Weights of a small mixture-of-experts language model, trained from scratch on English Wikipedia.
Size: width 128, vocabulary 5816, 6.65M parameters.
Experts: 6 experts in each of 11 layers, 208 squared leaky ReLU neurons an expert, 1 pick a token, a softmax router.
Below are experts of layer 9 (counted from 0) of a mixture-of-experts language model. Rows are named router (the router's row for the expert), up (a neuron's input weights, with its number) and show model dimensions 0-127. Each number is 128 + 32 x the weight over its row's rms, rounded and kept within 0 to 255. Numbers have three digits each.
Before each expert's rows: "gets" lists some tokens that make up at least twice as much of what it gets as of all text. This comes from a sample of Wikipedia text that the model never trained on. Tokens count by the router's weight.

# expert 5
gets: " of", " in", " to", " for", " with", " on"
router:107071120128151146071159082085097118178123161127146134116187111125181211055134158097071136147111095156107112173119140109198060127124142121158091128146138140156070094107073136112094124149156164105127138076145066171177118192148126103138142166133144155115074080104155149126094144154125099142114150136114102140105205189150111151103084150125115105131124106131134089117160134077188097140126
up41:129112097134149079106105111071157076128179157083115151115140066122127196081083206167049168111096144101180085081071091116110105101104113081110091117200129095153088104163122131121127138087076135117091118143141115114068111121125121108159137139121141133112147101135179163142113160153110131087133119121119107129123123186120082177085134142168207147151144123108179160122159174108149190133117
up42:134100124126155117136189139122094180131084144060126124087172139070143172097072136117111080139183149106113108168102115153152158103098124123114101070100093135167111115147066121091102105154142131141142119084067164138180085128165122176143111136090119115128098152146178099180068100165103102096125112103088085072183143202186123107096131150065113163104140123156129132100164105088193098113137
up43:129167205172089147137105117128123142095091103186168115106129153151115105125135109128103136147168097141174152144152105105064137062146161117107109150072122115174177076113172171084175153124066194131139094108115139106193096140143143122178131168134166094092150109088158167086099106096101149118132140122154145120135130123082118043107105077126148102133150123168118135141192127074160192146192
up44:153082160113100183103143153189117084120117119136161141158104066202113139082136142115114149095093124151115131169069154122138118151142093124130095062083125127149097099083173092164110126106116113094176111103160116098150169133133071128088113139151114172140091115115201115131107104181131198151068089165117131132130134204172087097066105113172139115129102156119143070124052104123145087157145
up45:133169166159137144116192134123144128097117077094133181092100138142129147084185119110116129115099132089102131196070111149133121152153094085130154151146137093221158110134193153113124111189128140129114159087170101139138182139199130126154178123125168110064129105139158124088084156088101197182096089132195098081135136149143133072124165146073144136091101105106086136102122109155100111099166
up46:114141155119089083129096086152135123075138138178122084127092083129105149077138078154136113048085144020105056108093113122132156121114148105107176135093135102112136166141138141152177078160067125177152145134132157135115134147206155106150182143137045076118105055146102134131170121101156137141094095140152144157118143133050162140111136116133137106168098126121119153125164106162085154133154
up47:127138134157083152071170090143151161116133110134163096077198112176144146055128142093116145112123171129133070119129102131097102131132124119135182115088084139154094066113127123065162111118136180210139110136193118139156143141107111115055123143109152112196109069080191153142110150148146127161101122114145111097112145163141113156064071132155161149175130178096134178092117146125071149169142
up48:119101147126169112133120149134114154150085178120144187091056090126152153115088170135108135112129122103130120188093151069138145135140106163171111052108132043121108157114114097132126115107133110125129156172166144083128131128140132104147091114168034136121131111159201147106068142171122148153170125199149184146073150137157127128161123139060107085123126137171151156097121077158121046103155
up49:134145100104131147072147117125120188123126160114084082095161126085139113079112173120108176170094129155120126189110077127167117145108187123171109098135152093110085132097170089098123148133123141172136086109173128167156143132144148092157137178161091108143153140167190159177103064186108098137079170169162168142153161171110117132043097119107092092117114109186187121137132106114158143062090
up50:086115164095131170134162145090079118154125181149167140117133178104139126155129044199109105121111137135081110116114146079118185138109155087142126137141159143158140162071052168139101114153119176090115089089129084093102154124082164067135189083084077111160181149116067159151171132099101082080155104090099123107123147103117112109101151085139100151090104128084127124065139153093151142144109
up51:152153126117127177116136103210124177098091177134156164076143126194104097115119079181180135100131139129092135101164164140110130120121153135111164128113098073110168148130166095112108186109157112108118119156118177145117146138175131116088107144164130170135103150188091132118115071049105175132118209125097208137091111074144130122161110131096180161131104126090126187108137152153143183183160

# expert 2
gets: " 1", " 2", " 3", " ", " 0", " 4"
router:100098069110121060206105065129111107109166157120105171099164147099129140103150122111112070140135097108091116066164127119157154116178160159136129090163049148115063109161144122085128135193157113065094146112105102140100130219120140129173117153152152095093133177152076096128161137108098090122141155155077125104151126150097160132140110163089164162142088142122179076112122089126110162158110
up149:110093094100134141150127077120133111082186127067107100120119092128184163084155162124207106082126121152117133122161178128157130120066120127112129135178083150102087108081098127167149095159120147052095125148125116179143132127136118149114137141069129158147121128249092130162219112131122142116102108151098148122112107101155080173083135197150151165153131135105108151121172146146100119157183
up150:091118148131176133117103112070116082132110097066112129113132078124184134164162154194146165110106130151179172082163161103156078152139134162117130175174147092132172107120098094119152148135107155089075117078079186094079179135125079111181128104110149148151159108074133141200160110174071151134166115092114149128112124117089126109146138109169133095082101131165163147090137152079162095111199
up151:117120138164147069145147078123097179137155175141147083154148185089099102098091092144074132120136141131140114115095082178099132173103051195104192117181158150124109120155076087148142061112159120125120129153097117135125165143141150133144123166123159107094140114184102136120089173135183149105149061130157135131082084130126190082171134116113127154091092084179122123175140140190158098084170
up152:080069108100116081112095117151113156079132075058131141095143093149141091105190080123126136172131046125159128167091095119168151184096100072141099187198107148111120107143154124085156177142168164097130162131196112131144121133052060111105160135123124078088110153093110130129156145126125114118143084130133163092183139129102177161110072147099142145144085134137143134167166138109149118141169
up153:115164124177162143154129117190062163100185116117073152086155165118136113094104148123116130102134119205090147163156109129073126118146093140124178142144093187100060127118145122083147132182149171156117122176175117160118135143116089109146118143155160145188101150175105133171071074143163117188140142192149124188125145137169135185156150091080178124175135149068093107125120147128120154090116
up154:175088065143089118126138109070096166146134119118116084088172144127142174136135139102117125118144175172109101112191142162068135114162113085164159145126165108084087053156106124152092115060131181109151101165102069084121111129106154140164050161110122138150124196148140123159149137180126048110130114130094152137055160133133086165106118174120164105128105146198167141138134097161107135147132
up155:161130177160115154072126105232116131106126150074115128154090134125154148152105098182121136096143117049144138138161100112161126190155162195148149162108133159155096187097118139152101151134163123161132080159102121141148136134104121158094110087132083141174177172184127089099122121148147105181185041124131125118162113162116154115126130143131095059102158097116141104118067127070148070129105
up156:122090068112111110182112161087130028191142128075099097117178129151100098053115119139178087146063190177056080146172056092126136121119135161112167140176112109133153130119100098133133163096118074083138127125105140146126146138178160103114131099099209140121155129149080102102152163174098123119130077095077101124134144159154117105134161124131114115114111137142159134134107132088111147094086
up157:136171087143112110165082072164153111137086157209088189093103079132123130137159129159120127155140143065144152185098124134106159106137150079129126129158146108170085086110134091171128107114137156111123112092167180183176116128170120178146185127074118141141107114200159179156148128179115084153091100111131166120140074144099117166133161124060166096145116121105128201070126111089120146093137
up158:133134096089079125106115172141144185147109123187137121108170198091089171143132129097146085162121178095065153112196114111113130133165235127115187132093085108122150156137138099105115161155130142107124096091135135124103122144125142148114126107119114158129087179161118119088097129135162048118166131088140091114152212170147126060191134112121204135107128104138118180143099133126133189128121
up159:167106178158161131154157136148110109147149115163112126101178124109090112125163166139089192117122119148158100160122088154092101129108112150155170162161140067119091058142087180197142136165092157152129141169078151115127146131128129149126158131121145130113175106106074139162171148065107075066125090174059121091160151149156171044129149109171129117126077121157126102094110154190107097063140

# expert 3
gets: " the", " a", " The", "'s", " an", " his"
router:115055181131166146162198179130061136155118169083176122132131113117127163141102126146138164151159110120108126150101190122138104141155168178152108117086139101149172091074076126085187166150150087129080129099124144118082109191120217102141143138139140131152170165119130196102106105085150094135104168105109147108113163130150159152130126156127098120112098159125165114082089060091189092156109
up24:108159162138109123113165146108086120165144128070170132158180133091143124116189131096106153145169095178171128184089161117087137136119164075123117151150175149108131127149133124126150186155099099066082118145095100107103206130171184108180101091093139175193131080126162177111143122104123130102087188134144163138126093153148133164119151178149121182127073087100119200090078106168149139148119
up25:123107162099149146187189164121110143122095191069154125137136165127117168088075103177164132084095121128151075086094149121156138113104167119101162111104179059116135139179087097098161137121125113169110139113066128050124196130155130107190129183127064164132112177165100161151115145074147132144157142140143161154107123194110079158159148137141091133085066126140128131125137125101160088151162
up26:181093118157138112152149149084109121187065134110113152104120152096119146151109155165090148131094121107096178123101154104158133166121184124159071126129190137130076091136121122143159161079144186174128077151193162129103134132115184098119074138117169099151184080093143157137125130184144158122110151192096157157101118132149151095063156038104145047116148090152143118139101125076114139136150
up27:174055159166159106174099176085091171159128123153132079140093121088129094178135145185142156126147123152097130107160141144129088180106131151169210131111154156078219106106080143121111152126141141143140147200107153136102140140117134082133097150148164127191155106177164124086116082186221149136092113144129102095101109104148139140148138113146131113148165171072103114086085143136153102103125
up28:173160102162158111164132147110099162130143152137097118128133123133138178063094131155145141187058134100104161154194121131175069223139184097134132166093089105129125117139155123108119155111194063144137132119063100068104131126138113096091149170171083121143172122124090131097140122133056110072097123165140113124142157118176110187100100175142121125128088151101207117153117149152148143087130
up29:152074147142161077105222178118113127171128138109136118086077109137124160104106136122066131125169118113151095147112124087120078158112105134124112109092120092125100138112092080111105159168185139114153162110126125106093083125155158131118190151112148131072163162113143157155169145139164159131151164128142189154139140096113104120149156069079247150098119177143170096109193133051133154104127
up30:135123121123122150118191129131175176126148103107141120176090147077121123143105128125114052121165065093107099145145142106092097146194140179138057137111096013116153067084137145144117153141091129103119094107127114032060169135160151129123121163125168148161166149077127136125091116133099179142110102142155091106110093109124175153151130146164132060160121153084179146152147152147139158125120
up31:103133180081129139141144111155102143120116093074139152126167138084170089138146116053078089175154108107138135173133137164078156121188134114134110144156116089149171121135098161152099151106128113137125162131123163124076150142099175149136118041140195125149158081122091142181151143061136115181188137090145072063150115093112168141178156122118111185115140126109100105077091089172175148181130
up32:069103157151118136143164121145159142047101122155168141135090123124084168164078124086170067184139117123077120137058119152113136072203115197111140173116143038148109113144137124118148122108157124134128120060098129162140129139228117090104102177160125122085116157106084111116081110061088120177120122107103146107138179144100115134112130186081096111135102132164134119129131134133112144107122
up33:157092136107135076131137188164151155112137133161126177076104130089107145114062189113158135129072110171200129137142144087111129105142131104092143107117072094148109115128151100081125134145107097218096155164132140086152183130125162118120107144127090089136073096061193087136094140137116105125168140160157136082159173055122148117109087148116169129136107148156152135078134120152186092055096
up34:102136140129080174072146170140097147079107170150134159124137149110097122145115137113080079131110175098129103140102160151158108138170145134154197110163153099078115134107157119103089135104179127152117131128138118096137122135184140108076135170136036149133150085109068113119099105160126230111155125131092154117063144113065096157090133135083117158204088145165131150152116128146126130224159

# expert 1
gets: ".", ",", " |", ")", " (", ";"
router:156154123132110092181137090111125106163123202128163187165073097131162104141096162142077133106147100132106123069137124072099142122118128174129164155199195149113140114098089133193141118173105127171123115163160183112119131209137175142124166105109155177162178099113140157155197124139100145118154096108137137134130143082154209129120157138180201115117140183117131151140110146115156094097088
up41:155100123100162101160124101062085145104121202158075146173100132104192054190164171117176131094116078127186108137155096086130144143151140088090130124166124140068132162117144115173130142128137150137120062148169153073132172135168180183146111160153139148098075175103183147146174117185140137144162109127138135131108123048132087111131126111123125148142056113142161105115092150097150125115137
up42:179118125135136096189106119101129115125176122149147159186147134164222065109137123069104150120111172123098162123220150112152114100139163156106199117135074139103128080108126154111167134139170196148138136118090132160137090139165112156190150153088141154151121148122096146120158148117116063142120115176096201153097134120123101134181082177167158164123137115089154115114053118105152138151101
up43:138121114144147121121143130119118068089133126109187119096144100123155135084118130170123096133106098087126135092168108049252151140051138145132124153095119156086132156144085161070139137158153149145108140069111150154113170125103113089118181147096150137137125122141122105123158088170121136138077160167060102131127180190173130139130132149142139104065150109143116057118174193119121079068146
up44:139169074070089093153141129149132117150171157145162179138120145094160153112098133104196160176153148117095113115093119154140142136085104116133169111140141173145130097176105153099165101131138072146124125134142155079129081142119131114106106166109123164066056132112157138089099119123174065135218141166138116131082119140116139119125165125122179094061118198120182180123083071150151133053094
up45:174164116129127101122122087160134104070099076192184173101131144147117040090093138103162118085091117127127162105105135102149145147146164150123134136170092081149114133151121091098161158178142089216099128159146160130103079142173205097143172107138177120057176138094121119111140098096137083081135116092161170094143110141168163099101174135166165162093106161118165164148110114104129147125096
up46:176127133124119111189143146114100063140110084097135171135079122118162083150106125185151144136057112092138121128129117119145176117158124146145062181173086108131110093071131086176162181111139121149146157134114160158121132139153119126154140141161177123158162108164141078148170156137160213106118136144118173137201168103115140098181102111178124149134180052119102125130163097066159087188122
up47:103094122076125137096158091108121037125152111106147150107137180137105131138145120118131173127150119146077103069067076173119105141181170112138146116116131127164142130120134099141095150079110161064134138129137129173120125127177153164148122164205174133169149147061097123120185142061121154100135213139055168099108083150103137183113053112148166119157128108095138113136174143089128157115138
up48:139119177106114103156121077077131115126087125165069136133116137105137149187097103180046184145130096134096125114101118151079149124125118114157179122193149087088138127059111137154160158091156111137133106139136127155095122135129139142112125152120107124168132179209163124139143051200181078061077125113122125150130130113069108093109136108102138128208160159159154142108091122071126092161097
up49:088144109093132124172065160119133127109081153148143189112121088115162089111110177084191084093089128118107185118130099136140134118125118125099101071159169134140136140161144113168154112136157115150141103197203169109074113143168192112164116149162171129139124136109130135149099105142102179156185150140122084132072162106158125089199099113156174150147125152080136160138106167127081040181131
up50:148135149152136092135125115123138181138109248111181154139108061096135125116104123196159107117172181122099157128191137099152149173098126151156101141125101115186082107064138093103100219150121144173141065124137120125091134135163169119125143085137115091152123148129126139131128128147119122100146044131140065141070102090091086093127176138109085107137189143116112116149107142107122070114132
up51:099158134145125139102133125150126137140111141097194057096137098148194131105138182095117119128174149158127162065135100097150110098102188155097081149154079175196151079086131106097132104134135129093127119131150145124144088128204142080105132155130066140159120225104168155125159088074114115099120142096105136126109165111179099189156139140138184138097138138141197130117124178082126129069108